config.toml
experts_per_token = 8
d_expert = 32
balance_bias = false
Below are experts of layer 6 (counted from 0) of a mixture-of-experts language model. Rows are named router (the router's row for the expert), gate (a neuron's input weights, with its number), up (a neuron's input weights, with its number) and show model dimensions 192-287. Each number is 128 + 32 x the weight over its row's rms, rounded and kept within 0 to 255.
Before each expert's rows: a language model's description of what the expert responds to; "gets" lists some tokens that make up at least twice as much of what it gets as of all text. This comes from a sample of Wikipedia text that the model never trained on. Tokens count by the router's weight.

# expert 41
What it handles: Spaces and digits of years after in or a date (died in 1935, a fire in 1785), and number cells in sports tables.
gets: " in", " ", " |\n", "\n", " of", "5"
router [181 117 167 161 110  57 114 145 144 205 122 141 103 113 132 141 168 111 200 114 103 111 126 140 136  78  95 151  94 143 133 133 121 128  83 207 150 216 102  92 160 105 108  75 141 133 101  81 127 111 168 112 130 102 141 109 139 137 138 137 142 109 155  63 153  89 120 118 121 114 141 149 148 211  93 161 103 155 155  41 111 138 130 113  98  86  98 118 186 130 148 223 143 161 105 126]
gate0 [118 131 171 125 122 177 163 129  72 126 117  81  73 150 158 103 172 117  90 131 180 156 123 149 161 121 136 145 139 129 160 118  78  83 101 133 129 117  92 175 128 100  76 153  66 105 124 141  97 181 183 134 128  85 101 149 121 135 184 155 134 114 140 168  75 132 157 154 137 104 110 164 121 122  73 155 148 111 180 142 133 119  71 106 156  94 144 146  88 135 142 136 119 166 108  86]
up0 [216 118 163 114 142 140 128 110 150 198 135  82  71 150 142  95  97 102 124 174  94 192  53 119 137 145 179  75 118 100  86 160 143 149 112 139 169 172 158 201 141 163  86 133 124 139 176  77 165 140 174  94  86  90 107  90 109 113 115 129 142 160 103 161 127 137 165  98 179 105 118 141 126 137  56 122 118 146 157 112 134 121  74 135 116 165 156 137 139 104 118 177 155 185 127 110]
gate1 [171 128  55  97 131 136 110 165 143 152 170 151 184 147 111 132 177 112 118 187 193 126  68 119 104 159 150 105 117 118  78 186  58 120 158 133 118 116 176 201 165 132 124 152 109 138 125  96 115 101 138 100 113 147 107 107 120 136 133  98 119 177 113 133 145  75 137 103  75 124 119  93 137 139  96 128 139 157 185  97 165 121  76 123 149 121 116 169 119 154  66 102 165  99 126 135]
up1 [100 152 119 100 130 168 148 159 136 183 168 153 149 140 141 104 155 150 156 123 126 108 123 116  60 162 145 149  69 117 113 149  82 153 159 118 134 133 134 129 187 143 119 140  96 200 113 104  91 131 114 123 182 158 126 108  98 155 103 138 141 167 129 120 205 123 126  81  67 132 110 173 132  96 173 129 139 159 162 118 158 126  91 106 161 128 135 162 134 122 124 105 182 100 135 179]
gate2 [124 146 131 139  98 182 126 133  67 121  80 128  92 108 130  84 148 126 195 113 158 134 147 128 129 114 113 115 139 123 157 126  96  56 106 172 112 102 122 136 144  98 105 116 154 160 103 104 134 148 180 146 172 140 162 152 108 147 163 154 137 108 111 169 114 110 147 179  88 124 114 144 147 122  83  58 152 113 133  96 113 147 150 143  60 124 163 162 103  90 104 140  71 136 111 117]
up2 [131 108 130 135 142 159 111 115 187 152 163 165 174 146 133 182 117 119  19 166 109 146 124 141 149 115 128 157 139 152 143 172 184 122 153 105 169  92 141 171  80  94 125 119 108  79 133 200 144 160 109  98  76  89 144 102 120 144 128 102 177 113 128 137 116 128 156  99 114  88 115 125 135 125 134 162 125 140 142 108 110 143 109 111 181 137  95 119 126 142 167 113 208 154 140 137]
gate3 [118 116 145 121  96  92 138  92 137 174 187 106 196 165 160 173 114 173 120 155 145 108 137 124 110 128  73 109 173 131 118 178 154 132 130 117 106 109 101  96 138 156 141 142 112 154 119 139  83 137  94 132 181 138 162 178 106  71 113 134 150 125 138 126 133 129 102  85 112 108 144 135 160 171 138 171 165 127 159  94 181 117  62  75 171 112 167 104 149 121 126 112 150 100 108 150]
up3 [138 184 120 121 113 114 127 148 180 134 133 116  36 108 131  27  81  96 118 106 121 114 134 123 150 125 161 131  74 119 150  93 175  93 141  98 125  64 129 107 114  97  71 151 187  75 135 127 151  37 116 114  36  96 112 119 114 188 124 110 135 147 112 143 140 131 152 126 168 167 118 154 139 116 138 129 111 122 121 146 113 121 213 151  40 165 142 108  97 165 153 134 123 110 107 159]
gate4 [ 87  88 113 123 164 118 140 106 121  17 164 125 178 115 144 124 161 156 195 114 105 140 165 134 160 136 125 137 144 139 190  92 111  98 129  53 127 155 108 127 102 156 141 142 159 109 160 130 158  67 102 172 108  90 160 191 158  79 106 123 124 120 119 115 144 144 119 167 185 149 165  63 179 175 151 153  95 103  79  85 146 126 211 138 182  65  95 100 174 193 115  61 133 133 111 121]
up4 [119  89 121 145 144 111 141 157 150 127  68 112 120 122  75 203 107  94 126 135 112 141 202 132 165 145 129 129 133 142 147 145 219 112  86 117 145 131 120 121 151  98 133 146 158 130 107 125 120 114 120 122 173 132  98  89 111 107 167 155 126 133 132  99  95 152 139 184 194 153 146 111 112  68 127 168 184 171 106 157  93 151 166 118 145  74 199  86  98  92 118 164 113 134 157  94]
gate5 [101 152 191 109 133 164 107 142 131 112  73 124 129 135 134 129 119 111 140 134 114 105 167 122 103  86  93 119 116 176 138 189 126 158  97 160 120 103 153 135 132 118 163 110 108 127 126  84 147 125 111 190 106 138 181  87 154 141 119 116 144 114 119 127 124 108 101 116 172  97 142 111 188 102 159 126 112 127 143 138  40 133 159 136 160  99 172 126 152 120 197 173 150  84  50 227]
up5 [132  96  99 149 139 120 161 136 121  90 154 165 123 116 142 124 133 150  68 119 195 144 125 153 169 136 152 161 157 122 163 120 141  81 141  83 120 148  98 106 128 156  93 129 167 136 117 170 110 103 172 122 155  67  81 156 153  99 159 152 145 123 118 117 141  78 154 158 116 122  88 148  83 142 103 116 179 156 115 131 226 149 134 147  71 155  57 157 130 146  71  93 158 139 134  82]
gate6 [ 97 121 151 128 116 122 239 117  86 180 174  87 165  89 143  95 143 140  50  78  95 118  70 142 135 155 158 139 115 120 121 141 150 126 134  62  84 118 156 131 141 131  51 148  95 142 136 147  94 182 169 114 102  99  18 120 162 177 146 125 159 135 135 134 101 102 134 121 150 119  96 147 116 105 157 197 149 104 141 142  95 125 140 120 133 118 137  91  81 129 149 148 187 169 119  72]
up6 [ 82 139 104 143 108 127  93 112 138  67 106 147 106 170 112 131  98 117 141 156 124 133 171 143 128  76  42 180 119 136 144 165 159 155 120 155 165 181 122 164 111  84 113 124 153 147 117 141 111 144  95 156 170 125 172 122  81  91 150 125 143  65 159 120 133 149 100 132 121 113 156 122 119 142  75  96 130 143 107 165 145 133 122 116 133 133 157 205 166 161 110  84 106 144 140 134]
gate7 [143  88  89 174 107 127 173 153 106 122 175  73 140 117 212 107 137 134 108  97 107 154 126 145 121 121 115 153 217 131 193 152  89 106 143 138 112 132  54 158 157 115 127 132  87 146 100 186 106 129 154 131 121  78 124 184 172 119 158 144 151 110 168 152  40 119 185 142 102 130 132 141 120 120 115 105 101 128 136 148 122 156 161 166 123  77 104 147  72 182 132 123 102 157 102 124]
up7 [123 123  99 140 151  96 185 147 110 131 170 101 141 132 141 110 104 109  97  75  56 150 127  95 117 157 160  91 180 112 193 126 123 106  93 127  89 129 122 129 123 134 114  99 128  95 179 141 143 120 166 103 110  45 169 168 148 121 112 104 108 156 103 162  48  92 181 152 128 162 179 142 147 139 139 122 124  99 133 129 164 106 199 197 121  73  71 112  99 131  87  97 128 133 147 170]
gate8 [134 122  96 138 120 164 118 165  66  94  92  94  79 161 108 174 160 151 153 131  99 122 200 160 150 102  84 162 142 174  85 141  38 156 115 141 128 227 136  52 141 139 141  88 150 107  97 110  96 148 139 113 182 142  92 165 134 132 149 136 125 106 157 178 114 137 106 150 106  65 120  91 163 138 116 153 152 189 159 132 115 130 161 152 222  96 121 127  68 165 142 147 136 169  91 126]
up8 [120 102 156 174  98  99 195 122 166 163 140 119 209 100 177  99 131 131  78 128 166 140 139 155 130  84 148 170 123 151 159 123 159 125 129  90 140 106  90 161 124  90  90 153  82 186  87 173 102 169 156 162  73  96 133  72 164 138 170 174 171  78 145 101 102 105 107 104 142 115  82 152 105  93 158  92 148  61  95 159 146 176  96 112  91 157 145 160 109 140 131 116 143 113  85 121]
gate9 [110 121  63 154 121 161 137 117  30 148 132  64  88 114 169 134 147  72 129 138 103 109  93 160 194 112 118 145 183 155 124 133  50 185 117  96 133 138 157 154 143 129 148 157  85  74 112 163 106 147 140 163 147 107 110 139 181 176 122 161 167 113 170 199  93  99 158 133  82 131 118 115 156 138 104 168 159 171 129 133  83 155 109 123 105 133 132 111 137 172 155 158 141 155 134 138]
up9 [128 163  92  99 164 148  99  99  59 182 126 129  90 126 105 160 146  93 160 192 130 113  94 106 160  99 150 106 103 121  98 111  98 142 166  84 113 135 146 132 115 153 142 166  81  86 157 166 160 130  96 171 127 150 108 123 141 143 115 112 118 170 132 147 104 126 167 125 100 143 151 139 151 166 118 118 192 183  85 115 110 103 102 100 133 143 130  90 181 144 102 172 150 114 157 159]
gate10 [ 52 183 104 144 120 149 155 113 145 110 166 127 166 158 113  79 162 120 166  96 125 144 101 149 141 134 102 124 173 144 161 174 100 121 140  96 176 139 137 138 143 152  97 168 161 111 145 166 116  74 150 120 107  58 111 203 175 119  99  96 122  98 130 145 183 104 137 100 189 142  91 165 134 120 117 194  56 112 158  98 148 142 135 141 158 136  73 134 185 151 144 122 123  99 130 152]
up10 [158  89 159 138 136 135 117 143 128 177  88 105  77 140 160 145  87 122 116 131 102 105 153 116 103 118 139 153  73 149  79  75 173 107 167 144 121 113 123  95  64 109 149  82 100 152  92 124 124 184 133 158 149 166 127 119  82 144 179 193 155 125 110  88  89 142 133 140  72 107 137 111 110 133 123  73 178 141 161 154 131 119 121 110 113 128 174 135 104 147 111 138 110 143 106  79]
gate11 [181  91 157 128 128 124 109 141 189  83  49 142 160 114 107 109 115 150 168 119 157 155 111 131 166 115 192 141 119 142 155  78 172 159 131 103 126 111 111 103  64  88 106 136 132 132 120  97 150  80 137 129 176 147 148 109 172 126 127 107  96 128 115  67 162 155 109 136 100 164 117 140 149  84 168 101  98 157 119 172  78 143 116  81 146 188 115 111 162  97  74 129 147 182 140 102]
up11 [130 133 124 140 160 103  73 132 108 151  87 111  55 103 147 109  78  91 108 114 137 136 118 154  93 129 150 152 115 170 171 187 152  97 112 113 111  81 116 161 105 186 172 147 175 104 154  94 140 110 158 120 157 129 192 129 127  61 129 111 157 169 128 145  79 153 176 114  97 166 121 128 131 149 105 128 106 154 154 137 168 126 166 140 142  62  97 148 132 127 119 145 179  90 123 132]
gate12 [129 114 113 123 141  94 135 160 105 106 190 156 127  70 106 126 167  79 167 191 145  82 129  99 183  65 131 132 169 122 206 171 146  93 123 114  91 157  70 151 123 188 125 151 156 167 134 160 123 138 140 123  98 132 136 133 134  37 105 116 108 104 128 116 136 173 183 113  84 141 140 108 120 135 145 152  77 203 117 156 137 141 145 164 109  98 135 143 220 143 169 159 166 145 113  74]
up12 [132 154 146 139 137 198  64 144  88 104  68 187 100 130 127 161  99 154 110 151 126 190 138 119  63 113 156 109 148 129  79 117  90 178 154 156 134 144 158 121 107 115 176 128  98  93 124 117 163 147 158 164 201 140 176 122 136 175 142 136 170 146 118 116 151 118 149  98  53 130 100  82 129 105 143 154 144  91 122 119 117 124  79 151 124 129  97 103  89 144 101 155  76  91 102 216]
gate13 [179 164  87 148 128 153 104 149 166 109 120  65 114 100 171 136  95  82  73  53 118 107 148 125  96 111  99 177 135 145 169 181 139 112 111 167 111 162 136 123 191 136 156 155 120 168 131  87 102  95 186 125 179  64 178 175  99 187 116 131 153 126 143 139  68 126 119 133 107 142 122  65 198 152 128 202  80 118 125 124 143 163 122 126  93  64  84 159 136 137 105 160 148 111 127 160]
up13 [168 189  93 103 167 126  90 117 180 144 130 108  92 109 108 138  85  66 116 104  94 122 103  66  86 140 164 109 114 106 139 151 166 102 131 166  78 150 175 103 181 144 176 140 160 129 183  82 143  94 159  78 133  88 188 149 103 154  85  72 100 169 114 124 106 123 168 118 137 168 166  81 187 184 132 138  65 103 123 108 169 111 139 157  85  83  70 114 156 104  73 136 144 104 161 165]
gate14 [105 156 156 121 122 212  50 121  57 110 128 148  78  73 148 137  78 157 179 126 157 165 163 117  88  68 114 135 101 142  92 137 112 159  98 138  92 147 146 171 108 161 103 110 143 113 124 122 162 189 126 118 123 189 189  97 132 118 135 118 174 149  98  88 162 118 148  81 112 118 131  92  77 160 135  77  93 120 125 143 114 140 145 200 123  59 133  88 158 114 149 147  62 147  80 152]
up14 [119 128 112 145 114  92 192 204 135 132 137 103 119 203 123 145 131  50 142  33 112 101 124 152 104 140 100 163 105 136 119 117 142  73 126 121 164 119 157  73  87 132 148 146  88 145 108 100 125 113 103 134 118 125 100 176 151 146 103 128 110 116 147 120 132 110  96 101 144 128 147 167 134 100 147 111 173  98 131 170 139 147 161  74 234 147 151 149 124 138 109  82 177 113 139 125]
gate15 [110 131 115 140 135 131 126 118 137 104 160 169 120 161 130  83 147 203  91 122 174 133 124 114 137  57 107 112 140 146 108  98 168 104 164 103 134 143  94  85 137 172  97  69 169 171 140  91 156 126 160 177 162 146 137 128 188 116 131 122 144  78 102  79 130 110 171 165 135 133 100 118 127  97 145 137  87 145  98 154 107 110 158 136 106 108 193  99  85 159 191 134 110 134  94  86]
up15 [102  94 127 168  87  78 145 131  98 127  87  87 166 129 158 177 138  93 164 139 100 136 169 142 165 196 127 151 136 136 191 184 117 132  75 118 154  96 129 156  88 143 192 150  86 153 105 145 101 122 115 106 100 157  82 116 138 138 181 129 141 127 166 180 131 106  80 150 104  99 128 121 165 154 104 112 151 121 180 140 137 171 131 109 141 155 102 136 126  91  87 110 138 144 166 146]
gate16 [139  74 111 145 150 179 144 128 136 112 111 140 195 147 170 101 154 123 128 121 221  52 204 130 118  61 125 151 109 119 112 162 115 123 137 131 156 185 120 101 152 135 134 114 102 140 107 131 124 164 124 132 161 112 146 175 112 130 109 133 185 136 127  92 135 125 166 106  92 103 161  63 122 139 127 159 141 110 110 121 171 142  59 127 160  93  56 169 142 135  97 117 153 138 120 161]
up16 [ 69 170 148 147 111  88  94 124 120 148 148  96  76 130 136 149 118 174  94 125   2 168  66 146 115 167 107 118 165 138 142 161 127 170 116 123 131 103 114 135 120 138 133 154 138 116 144 106 138 116 123 128 104  65 153 119 157 120 156 149 121 106 155 136 106 116 107 119 170 110  84 218 144 113  84 127 172 160 197 191 112 138 145 124 109 101 187 142  98 150 150 110 131 117  89 144]
gate17 [169 149 143 121 119 123  94 116 137 100 118 119  92 137  98 119  95  92 150 178 223 135 134 108 201 144 175 102  93 163 156 131 110 103 161 104  95 139 125 135 139 182 141 120 141 170 129 150 143 105 122 132 143 140 114  61 185 126 156 123  97 124 116 155 123 156 128 180 121 114  59 134  61  77 151  96 164  55  98 120 106 135 112 135 126 167 170 109  79 106 157 108 142 151 110  91]
up17 [ 71  81 105 151  80 120 185  83 114 100 124 124 191 107 176 171 164 134 121 108  61 115 100 160  77 105 137 159 175 135  74  57 137 144  79  88 162 140 112 153 151 100 132 141 106 115  96  72  95 139 116 136  81 140 156 193  64  93 159 164 183 119 183 115 127 149 115  90  97 107 165 125 150 148 177 153 146 149  93 127  76 130 120  85 125 102  87 149 143 147  91 102 113 104 147 126]
gate18 [135 121  93 107 140 131 170 170 117 136 113 124 147 117 135 172 154 122  80 181 138 144 137 122 127  91 141 107 125 135 111 112 134 144 122  86 114 153 126 146 119 102 156 154  88  53 155 102 127  99 145 130  79 100 136 145 141 132 162 115 121 141 119 190 167 185 171 100  86  99 131 104 129 185 117  57 107 111  68  51  85 107  79  83 126  72  94 117  71 146 136  96 108 142 113 101]
up18 [158 149  89 115 103  84 132 136 131  98 131 112 114 120 125 131 140  75 104 169 146  93  85 112 178 138 121 105  87 132 111 164  76 162 115 162 157  47 154 153 130 108  91 137  98 124 110 168 124  53 150 148 118 210  98  81  79 156 153 120 127 120 162  78  80 119  90 114 172 134 139 111  93 110  93  88 120 162 143 146 170 122 107 134 136 148 186 134 118 134 132 166 158  89 145 154]
gate19 [ 10 144  92 121 117  85 192  95  87 177 172  90 131  97 107 159 124 178 121 128 123  94 120 137 157 180  72 114 131 124  78 139 137 130 138 108 112  95 177 122 141 120  56 187 182 124 147 124 123  69 104 124 147 145  73 164 138 161 132 118 140 146 160 111 132 122  83  68 127 146 108  93 162 169 123 171 147 147 158 119 181 145  59 125 100 144 149 156 165 155  97 108 156  78 137 173]
up19 [194 141 149 118 111 186 111 127 160 115  95 113 137  93 181 105 124  56 132 139 108 141 130 144  93  96 141 141 132 130 167 139 139 120  77 128 129 161 147 184 106 142 196 115  37 206 100 120 114 157 121 187 100 154 128  98 152  74 133 127 167 126  99 140 165 137 126 187  85 105 124 156 130 108 111 104 130  96 132 133  85 112 146 146 150 127 163 178  77  99 165 151 117 126 106 123]
gate20 [187 155  92 184 161 131  40 124 155 132 130 123  89  64 129 100 139  87 105  79 116 104 159 121  96  88 194 147 134 160 141 130 144  61 114  94  91 244 112  81 128 146 123 146 167 145 153  91 161  68 160 120 161  50 153 178  90  91  92 127 113 109 136 168 112 144 117 133  74 153 151 184 186 105 129  96  99  74 112 128 109 161 159 177 115 119  99 123  93 111 152 165 102 138 107 125]
up20 [157 158  96 118 163  96  94 119 182 156 106 161 112 107  94  23 115  64 182 118  98 111 144 109  93 154 170 116 179  63 186 160 164 108 116 141 155 150 184 133 206 114 138 100 182 148 186 163 154  93 148  96  86 152 134 129 122 119  99 107  95 149  80 123  91 132 164 165 149 105 142 102 139 160 120 174  96 146 158 110  91  80 155 177 158 181  82 102 116 116 131 234  71 141 159 151]
gate21 [106 145 174 151 130  95 175 130 126 123 154  80 155 104 144  72 114 154 112 130 141 101 137 140 182 116 150 140 187 115 170  60 172  97  86 105 188  84  85  65 103 145  91 110 174 129 108 156 108  87 111 194 146 105 131 162 130 143 130 143 135 118 119 150 158 163 112 166 162 159 116 139 121 111 141 184 190 141 125  62 177 135 141 154 161 140 240  83 128  93 134 137 104 146 156 174]
up21 [196 133 129 134 147 208 124 119 128 129 125  77 159 111 118 117  85 129 212 180  80 154 142 143 120 136  98 105 160 115 127  23  81 118 197  94 159 139 108  69 141 120 136 123  90 139 145 152 107 117 124 190 135 166 137 146 105 144 105 156  82 119 125 139 205 183 127 157 147 147 128 156 179 132 107 184 128 184 136 107 150 160 143 124 161 137 196 118 151 135 135 179 112 102 156 138]
gate22 [146  45 158 158 126 118 129 100 156 114  97 151 136 127 241 129 105 165  32 122 140 132 139 170 177  75 118 110 164 150 149 177 138 102  83 166 161 132 132 121 119 131 141  88 156 124 112 164 120 129 175 161 123 102 114 118 154 140 143 177 135 111 149 171 152  65 144 154 145 121 127 137 135 133 169 155 145 138 174 127 129 159 130 147 151  90 130 160 134 146 101 191 148 140 117 127]
up22 [134 162 103 149  89 128 150 124 103 128 108 118 164 117  92 107 177 120 197 132 139 151 164 157  95 127 108 173  96 162 123 116 110 162 161  81 125 129 143 138 150  91  71 170 100 169 106 100 113 137 125 137 143 125 130 124  97 162 163 123 158  90 143  70 115 171  87  91 137 102  82 101 166 103  83 104 155 100  59 144 101 140 103 107 100 177 150 135 123 114 170  78 149 179  86 106]
gate23 [ 75 128 117 183 110 116 146 180 150 133 164 113  92 144 142 111 136 114 124 152 122 160 124 138 121 124  83 161 128 119 105 171 112 131  88 101 132 128  97 155 156 155  81 131 125 155 120 160  52 236 157 173 130 123 125 133  77 180 153 155 136 100 164 151  83  93 116 123  48 124 122 154 166  94 143 174 158 182 161 181 112 131 126 130 135 116 158 161 150 196 131 122 111 103 132 126]
up23 [117  91 154 131  85 125 145 114 112 157 103 101 230  96 177 139 181 199  72 182 173 118 152 148 169  93 197 123 131 157 156 115 186 132 153 118 137  90 112  76 124 105 172 131 111 145 101 136 141  57 129 139 183 120 106 144 123 122 171 133 159 110 100 122 132 124  87 136 171 113 126 104 129 178  95  75 128 140 132  95 158 181  94 164 137 128  92 120 133 156 187 127 178 104 111 123]
gate24 [132 115 132 172 111 118 138 135 158 119 146  84 125  91 112 112 130 133  80 139 116 123 205 107 214 161 122 114 131 116 137  81 125 107 143  79 140 108 143 108  96 123 135 147 139 137 124 137 127 127 156 106 146  97  45 104 119 123 137 128 109  94 127  70 130  93 108 179 159 159 132 152 176 183 118 139 138 177 101 111  40 138 132  48  93 121 179 123 160 136 108 185 131 183 151  71]
up24 [121 144 117 121 165  87 125  93 151 108 110 138 149 153  93 123 142 109 112  78 140 116 171 104 168 190 109  85 105 116 100 100 117 105 121 108  99 130 145 114  76 128 158 142 102  97 149 156 144 122 177 131 132 155  75  96 108 131  99 103  85 122  96  88 151 115 109 153 136 178 158  94 150 179 147 129 135 123  74 141  79 112 136 104 136  88 153 112 181 122 102 175  64 128 147  51]
gate25 [158 101  97 159 137 148  69 138  94 159 104 110 109 121 163 124 126  85 137 121  97  95 119 122 141 121 130 138  85 122 216 109 133 195  96 132 125  97  82 117 122 165 113 123  84 133 148 108 136 130 130 160 100 116 106 219 157  92  99 136 115 125 111 123  93 113 161 202 122 141 113  91 162 137 135 140  89 153  97 129 141 139 152  86 137  40 171 113 101 156 140 166 182  74 118 160]
up25 [164 150 114 135 124 159  82  65 101 211 162 129 189 106 170 129 105  72 158 157 102 144  97 103 148 134 166 100 105 129 187 107 123 174 126 127 127  79 108 106 133 122 165 116  98 156 137 135 126  68 140 126 118 159 127 206 151 107 130 138 100 130  98  86 145 158 148 171 120 161 143  45 168 177 104 169 102 114  86 121 140 139 105  79 174  80 198 146 115 131 109 164 193  97 151 187]
gate26 [106  99 122 142  91 131  89 129 100 112  90  84  94  51 157 122 128 147 134 101 139  49 103 131 108  73 127 150  81 148 126 151  87 186 199 154 131 141 100 130 196 178  65 108 118 186 125 178  87 179 158 108 151 150 120 132  99 177 131 153 129 127 162 170 123  81 126  61 117 127 112 102 189 125 120 192  86 125 129 104  78 133 103 149 160 123 164 146 181 145 115 168 192 117 135 133]
up26 [117 105 149 177  99 168 172 131 138 100 126 125 165 187 132 129 172 123 105 137 124 152 196 167 146 131  70 160 174 167 152 145 145  94  61  83 164 120 124 131  69  77 127 102 105 110  80 115 135 137  91 174 128  89 104 126 187 129 174 158 172  84 132  96 127 146  86 198 117  89 102 143  99 108 134  95 195 148 144 158 119 157 155 102 109 124 143 153  65 154 189 126  78 149  71  87]
gate27 [127 148 149 143 151 139  87 154 136 123 125 177 116 112  99 111  64 142 104 109 160 206 152 136 135 105 106 140  91 123 139  55 162 131 213  89  83 128 118  96 150 186 125  63 171 126 130 114 148 126 149 110 142 149 143 102 167 125 144  87 121 129 118  70  86 138 148 173 120 158  97  64 148 111 132 128 135 100 119 118 127 148 142 100 104 135 169 120 113 119 134 103  48 128 117  98]
up27 [166  93  72  89 149 136 154  94 121 119 120 118 114 117  94 123 184  53 164 144 162 136 110 116 137 166 173 127 126  98  60 159 116 162 140  65  78 175 129 120 141  34 128 163  73 114 105 191  96 121 139 149 109  88  69 142 131 124 160 120 107 120 103  83 100 148 114 130 133 102 116  56 157 136 117 133 153 144 118 144  82 135 107 101 106 167 152 113 131 117  84 124 170 147 132  68]
gate28 [127 163  73 167 144 106 134 142 103 174 208 164 109 136 150 112 133 143  86 134 171 125 116 127 120 108 131 151 100 127 113 168 120 151 163 121 167 137 123 119 202 115 157 166 133 149  96 144 117  86 223 109 134 120 121 106 147 176 105 117  83 126 149 115 106  73  96 132 145 110 114 171  98 100 136 161  75  99 133 232 128 158 106  98 115 151 116 150 115 111 134 171 166 183 132  95]
up28 [ 87 170  54  88 137  60 138  93 164 197 165 106  78 121 157  91 131 104 132 145  60  51  83 111 124 113 100 114  97 108  84 128  87 166 217 168 163 152 146 167 184 123  98 183 132  79 132 173 129  85 130 127 142 145 155 123  89 138  65 109 124 146 125 133 146 140 108  71 155 166 163 171 104  90 110 129  59 168 121 154 179 136 157 135 211 139 143 146 183 124 124 150 143 103 146 172]
gate29 [172 135 108 137 129  93 149 142 163 125 139 149 100 139 135 131 135 172 163 119 101  85 124 100  86 109 125 140 128 138 137 122  98  85 114 117 137 105  99 108 140 105 137 166 111 110 141 133 169  49 117 142 137 138 191 161 115  91 141 123 104 151 129 107  84 185 127 116 128 161 132 117 112 112 128  76 133 145 144 148 136 121 178 160 160 111 144 108 146 143 119 132 117 145 109 140]
up29 [139 115 111 134 123 110 105  91 103 207 129 115 106 138 160 145 126 156  94 146 102 149 114 118 129 102 110 126 131 129 149 133 133 148 135 133 132 152 120 110 165 170 153 165 110 142 147 151 136 129 168 142 160 178 130 175 175  69 162 130 120 156 144 185  74 171 157 128  87 134 130 172 109 126 110 154  73 150 120 129  83 109 159 135 159  83 156  94 126 156 154 144 124 117 118 132]
gate30 [ 67 143 134 132 115 164 130  91  99 140  90 150  80 145 155  71 110  90 122 143 158 159  89 138 158 101 155 132 116 140 186 172 129 114 170 133 122 141 135 183 187 100 102 144 124 116 109 169  86 154 157 140 149 174 131 166 151 175  96 119 137 144 171  96 108 105 169 150 146 121 136 142 174 115  98 188 143 144 154 142  45 154 158  99 130  96 155 123 180 117 127 181 108 116 141 140]
up30 [126  98 148 132 121 111 143 143 117 125 147  80 207 109 117 160 140 156 134 110 107 157 117 129  96 163 120 132 158 142 110  87 139 109  61 108 176 104 142 116  72 139 149  78 115 110 127 100 127 191 116 164 106 103  66 148 182 157 192 194 141 106 137 144 127 118 102 106 100 105 120  89  95 111 164 111 208  67 167  88 192 126  84 132 119 120 121 112  55 162 131 138 117 134 112 106]
gate31 [102 123 122 109 110 130 156 101 110 179 139  78 148 107 160 160 174  85 142  93 139 137 111 118 115 166 117 153 110 120 105  83  76 155 200 135 138 124 134 159 138 120 106  97 101 148 131 105 130 160 120  67  51 154 121 123 151 109 107 132 147 128 144 122 141 126 162 124  36 125 128 106 177 158 134 112 106 117 118  87 100 135 125 115 189  59  74 167 144 118 124  66 144  53 111 109]
up31 [136 184 180 113 163 118 122 120 192  86 131 133  86 133 106  89 130 167 145 140 162 158 140 141  78 149  93 138  75 132 125 218 115 162 131 142  77 124 134  96 144 114 111 119 129 132 122 139 161  68  73 186 171 100 177  26 102 126 115 130 130 128  65  27 192 125 109 147 100 110 119 141 163 145 134 120 145 130 186 158 133 105 162 111 143 135 122 129 148  94 126 133 149 165  93 115]